From a checkpoint of a small mixture-of-experts model trained on Wikipedia: a softmax router, a shared expert of 128 neurons.
Below are experts of layer 6 (counted from 0) of a mixture-of-experts language model. Rows are named router (the router's row for the expert) and show model dimensions 48-95. Each number is 200 + 40 x the weight over its row's rms, rounded and kept within 0 to 999.
After each expert's rows: "comes after" lists some tokens at least twice as common just before its tokens as in all text; "mostly gets" lists some tokens that are sent to it at least half of the time. This comes from a sample of Wikipedia text that the model never trained on. Tokens count by the router's weight.

# expert 69
router,177,227,261,245,266,195,205,198,85,199,178,150,166,170,202,143,218,127,215,206,169,219,178,192,138,255,207,209,201,244,156,186,172,217,192,244,184,252,168,180,144,202,273,219,139,251,173,221
comes after: " \"", "-", ":", " (", " the", " of"
mostly gets: " Sp", " f", " Clade", "Sp", " Sch", "Sh"

# expert 44
router,177,246,247,184,147,220,238,243,245,225,196,164,285,234,259,151,187,184,147,176,273,264,184,184,203,243,127,195,200,125,185,170,166,170,214,192,217,194,137,145,167,232,157,169,180,194,263,264
comes after: " the", ":", " at", " of", " The", "|"
mostly gets: " Ale", " A", " Pen", " As", " Es", " Tw"

# expert 12
router,160,278,178,219,199,207,169,210,187,192,146,194,221,239,236,111,204,185,228,219,168,152,186,165,265,154,125,124,221,231,236,189,295,191,221,193,147,169,196,195,246,195,202,204,218,120,262,237
comes after: " that", ".", ",", " where", " when", " Mar"
mostly gets: " who", " he", " it", " she", " they", " been"

# expert 7
router,167,149,166,201,159,135,171,168,185,230,152,229,184,164,244,186,234,204,254,258,282,224,288,205,236,159,183,196,206,101,138,204,159,172,197,176,268,113,193,215,166,223,155,279,166,168,158,158
comes after: "\n", " |\n", ")\n", ";\n", ".\n", " No"
mostly gets: "-", "|", " •", "/sq", " Majority", "″W"

# expert 67
router,208,180,236,148,186,200,175,204,191,190,216,168,123,228,239,176,292,194,204,204,212,200,195,216,145,254,157,233,113,175,210,252,120,160,111,258,185,133,225,232,179,195,206,201,229,125,182,231
comes after: "-", " by", ",", ".", ":", " and"
mostly gets: " st", " St", " James", " Thomas", " William", " Smith"

# expert 56
router,168,195,207,218,172,257,230,184,211,177,268,141,201,204,217,245,182,217,219,164,252,196,195,210,156,203,231,149,199,150,272,169,188,254,205,174,227,226,205,220,171,276,175,248,245,212,276,175
comes after: " the", " The", " b", " a", "'s", "The"
mostly gets: " court", "et", " mission", " ground", " war", " crew"

# expert 42
router,192,215,171,190,256,211,217,186,211,171,176,200,183,184,233,205,240,181,177,283,169,180,214,244,237,146,132,243,197,192,213,189,222,254,164,232,225,279,232,171,232,172,245,185,177,214,158,142
comes after: " ", ",", "0", "1", "°", "2"
mostly gets: "°", " −", "′", "/km", " +", "−"

# expert 57
router,246,220,237,275,152,227,138,189,252,226,209,127,226,236,154,174,184,206,147,178,122,223,201,184,131,254,282,195,223,171,220,286,204,218,281,157,230,285,266,251,176,225,219,157,178,225,256,249
comes after: " the", " a", " his", "'s", " The", " this"
mostly gets: " life", " members", " children", " period", " services", " way"

# expert 50
router,215,179,177,189,133,209,203,217,275,132,281,113,157,207,244,226,206,245,244,181,155,156,276,235,179,160,181,219,221,176,111,209,188,226,129,249,179,162,194,225,161,239,172,164,141,208,226,208
comes after: " in", " of", " at", " for", " to", " on"
mostly gets: "′N", " them", " him", " UTC", " communities", " example"

# expert 24
router,203,181,164,103,196,214,151,202,218,214,265,220,207,208,144,201,214,220,191,249,246,255,227,153,220,105,214,158,241,231,216,209,172,183,241,221,202,210,222,120,269,229,216,229,228,256,219,176
comes after: " ", " (", "–", " −", "10", "/"
mostly gets: "-c", "20", "-l", "19", " gr", " el"

# expert 71
router,237,125,174,183,248,128,222,169,194,234,179,248,195,230,218,130,201,245,204,260,246,209,256,169,203,206,197,239,170,230,172,204,260,190,203,148,275,187,182,183,218,188,236,181,231,265,283,232
comes after: "\n", ")\n", " |\n", ".\n", " Born", "==\n"
mostly gets: ":", ");", "):", "=", " :", "%;"

# expert 78
router,265,198,185,223,189,247,179,200,217,175,185,170,233,152,178,248,170,179,187,125,159,254,238,156,173,231,204,179,211,175,183,241,173,221,125,154,157,177,133,243,242,223,265,185,229,242,200,136
comes after: " ", "20", "19", "–", "18", "."
mostly gets: "8", "67", "5", "05", "22", "7"

# expert 77
router,218,180,142,195,160,132,227,167,131,191,201,245,216,187,187,210,186,232,263,198,274,248,212,235,158,119,216,223,168,249,184,260,181,119,197,177,261,157,239,144,164,168,169,194,196,213,217,275
comes after: " |\n", ")", "0", "%", "1", " —"
mostly gets: "|", " |", " —;", "%;", ";", ".;"

# expert 60
router,228,180,190,173,156,142,172,181,69,170,272,199,198,200,239,251,121,172,209,211,181,255,182,240,229,331,249,273,232,182,189,230,181,154,173,257,171,256,187,200,178,203,253,261,201,203,180,264
comes after: "-", "\n\n", "\n", " •", ":", "Personal"
mostly gets: " Genus", "Scientific", " Phylum", " Coordinates", " Clade", " Species"

# expert 1
router,234,149,224,210,154,203,203,139,172,224,247,194,269,233,171,155,201,148,236,215,179,198,211,246,119,229,216,204,219,177,154,181,216,207,207,225,192,221,149,266,231,182,158,198,258,176,209,259
comes after: " the", "==", " The", "-", " of", ":"
mostly gets: " wood", " Mid", " grand", " land", " surv", " oil"

# expert 26
router,189,273,122,210,166,236,186,189,186,189,175,239,196,218,151,199,238,238,210,266,253,289,286,156,252,245,192,216,179,212,192,214,158,183,135,259,154,207,168,77,237,263,173,148,157,184,180,136
comes after: " S", " Z", " L", " T", " G", " O"
mostly gets: " Sant", "él", " Fran", " Marc", "ú", "í"

# expert 10
router,179,207,196,186,248,164,236,226,201,204,206,200,140,253,288,106,161,144,208,213,183,152,153,173,160,107,137,183,207,261,159,153,217,182,228,216,193,204,247,104,216,259,168,237,173,155,207,169
comes after: " was", " is", ",", " it", " he", " It"
mostly gets: " is", " was", " were", " also", " had", " has"

# expert 76
router,263,164,208,162,249,171,209,181,135,222,201,235,222,189,286,209,200,254,226,232,221,239,258,219,195,139,224,238,134,225,152,235,221,163,247,120,219,114,155,160,228,165,174,224,194,223,200,238
comes after: "0", ")", "1", "2", "3", "5"
mostly gets: ");", " —;", "%;", ";", " |", ".;"

# expert 49
router,225,181,182,164,231,148,193,198,244,172,129,170,116,226,263,169,214,175,221,199,169,156,272,186,190,143,288,154,145,186,199,180,234,219,192,183,271,213,239,144,168,275,194,181,200,189,192,217
comes after: ",", " However", "s", " time", "ed", " however"
mostly gets: " but", " when", " where", " until", " while", " However"

# expert 45
router,223,163,144,213,148,237,178,281,226,118,146,252,220,134,142,262,204,275,218,215,177,196,222,215,311,208,143,263,217,228,169,171,259,208,226,189,245,233,219,151,243,176,149,199,185,191,140,197
comes after: "1", "2", "0", "3", "4", "5"
mostly gets: " Height", "×", "Since", "though", " @", " −"

# expert 51
router,149,166,174,196,182,101,185,232,206,233,171,119,238,211,200,147,162,202,165,207,202,137,225,217,151,192,106,194,220,200,157,213,235,183,265,278,236,158,172,175,218,233,200,183,214,223,224,151
comes after: " \"", " W", " (", " Be", " w", " un"
mostly gets: " You", " you", " my", " Your", "'m", " Us"

# expert 3
router,187,178,278,123,148,207,146,141,169,147,209,249,237,224,174,143,236,241,260,220,221,231,186,206,307,166,205,231,223,192,129,198,168,230,218,277,190,220,237,224,164,110,167,222,210,184,160,188
comes after: " |", "|", " M", " the", "P", "M"
mostly gets: " Votes", " Majority", " Mount", " Representatives", "Ind", " Legislative"

# expert 75
router,192,230,188,192,230,229,178,247,224,263,206,138,210,134,198,175,202,195,176,127,128,257,260,171,192,168,225,178,227,240,168,224,176,225,151,224,191,196,197,284,245,224,281,244,227,252,183,157
comes after: " ", ".", "–", " (", "20", " $"
mostly gets: "8", "5", "4", "6", "7", "2"

# expert 5
router,189,174,169,162,239,179,230,188,268,155,195,214,222,203,205,235,123,217,286,127,254,157,286,215,233,129,218,216,209,209,181,245,275,206,232,215,171,152,172,199,187,264,233,191,167,199,159,171
comes after: ".", ".\n\n", " in", " In", " end", "In"
mostly gets: " —", " during", " following", " –", " until", " early"

# expert 2
router,102,165,221,152,195,223,232,226,170,167,227,218,205,198,256,167,140,240,189,181,259,221,183,131,139,255,188,189,177,211,238,194,178,210,167,171,87,178,156,267,216,157,213,151,223,138,142,218
comes after: " United", ",", " of", " New", " in", " the"
mostly gets: " States", " England", " India", " California", " Australia", " France"

# expert 32
router,286,186,138,233,191,153,154,221,227,113,210,200,187,280,195,233,191,203,210,296,181,144,204,215,178,145,190,189,233,183,222,228,170,162,182,262,180,156,186,220,255,142,134,155,235,184,102,177
comes after: " |", "|", ",", "-", " –", ";"
mostly gets: " MPC", " Genus", "°W", " Nominated", " Candidate", " ENG"

# expert 64
router,142,152,260,181,278,224,233,254,127,194,216,182,220,218,199,205,219,203,190,213,241,246,195,177,206,238,138,209,134,209,161,165,236,197,135,249,177,204,169,190,151,190,192,188,199,186,262,202
comes after: " the", " of", ",", " in", " (", " a"
mostly gets: " f", " c", " C", " Sc", " F", " Ca"

# expert 35
router,199,221,144,231,201,125,102,207,215,268,203,111,212,163,186,249,204,212,213,232,210,160,202,212,306,129,172,223,203,184,190,223,200,219,263,211,193,121,207,249,255,171,207,176,159,217,165,189
comes after: " |", ";", " MPC", " T", "–", " N"
mostly gets: " JPL", " MPC", " Apps", " Nominated", " Candidate", " lb"

# expert 43
router,167,204,170,175,193,194,199,102,149,154,187,179,213,204,210,228,201,188,176,214,236,217,227,157,156,200,261,164,241,166,191,121,257,204,239,218,155,287,205,187,213,221,243,211,265,201,214,137
comes after: " ", " (", "–", " was", " February", " March"
mostly gets: "19", "20", " died", "18", " elected", " considered"

# expert 46
router,220,169,179,236,155,162,196,228,174,189,236,208,202,227,169,204,214,222,168,216,152,229,84,248,245,169,213,191,256,204,207,160,213,257,181,224,266,98,255,239,146,212,268,201,214,187,170,215
comes after: " ", "|", "20", "19", "\n", ")\n"
mostly gets: "   ", " Species", " However", " Height", " died", " votes"

# expert 72
router,188,206,261,214,126,195,234,160,117,144,134,173,206,130,111,210,200,232,188,199,181,261,179,224,314,222,234,223,203,254,148,219,199,234,200,231,200,178,180,176,231,290,208,215,138,319,186,180
comes after: " ", " P", " V", " p", " v", "p"
mostly gets: " Los", " Poly", " en", " sexual", " consum", "te"

# expert 74
router,269,160,218,137,255,194,256,167,233,222,168,237,233,165,176,244,202,204,162,212,235,161,207,218,185,182,128,216,171,161,212,219,223,132,220,252,211,207,263,140,244,219,203,218,224,175,221,170
comes after: " |\n", "\n\n", "\n", " was", " known", ")\n\n"
mostly gets: "=", "|", " called", " Website", " born", " wrote"

# expert 41
router,208,226,227,252,183,207,234,265,158,225,193,182,251,234,153,250,208,259,181,220,197,191,215,188,157,208,213,240,171,237,192,200,247,175,233,240,297,204,142,153,192,283,148,211,178,210,249,185
comes after: " (", " \"", " a", "==", " En", "/"
mostly gets: " t", "-s", " s", " Ins", " che", " sk"

# expert 18
router,183,218,256,141,158,187,199,165,221,200,225,228,184,178,281,190,229,223,195,206,186,264,195,161,262,245,208,145,194,132,200,204,191,258,231,154,182,187,221,306,227,202,156,240,263,199,145,205
comes after: " the", " a", " of", " and", " World", "'s"
mostly gets: " World", " national", " political", " European", " public", " military"

# expert 55
router,244,200,173,216,199,208,219,223,226,152,124,184,169,232,310,149,229,172,183,201,136,179,142,143,210,205,234,209,251,189,219,267,185,200,185,183,138,238,170,253,279,181,190,191,260,126,181,157
comes after: " is", " was", " be", " are", " were", " been"
mostly gets: " honor", " impact", " method", " subject", " cause", " effect"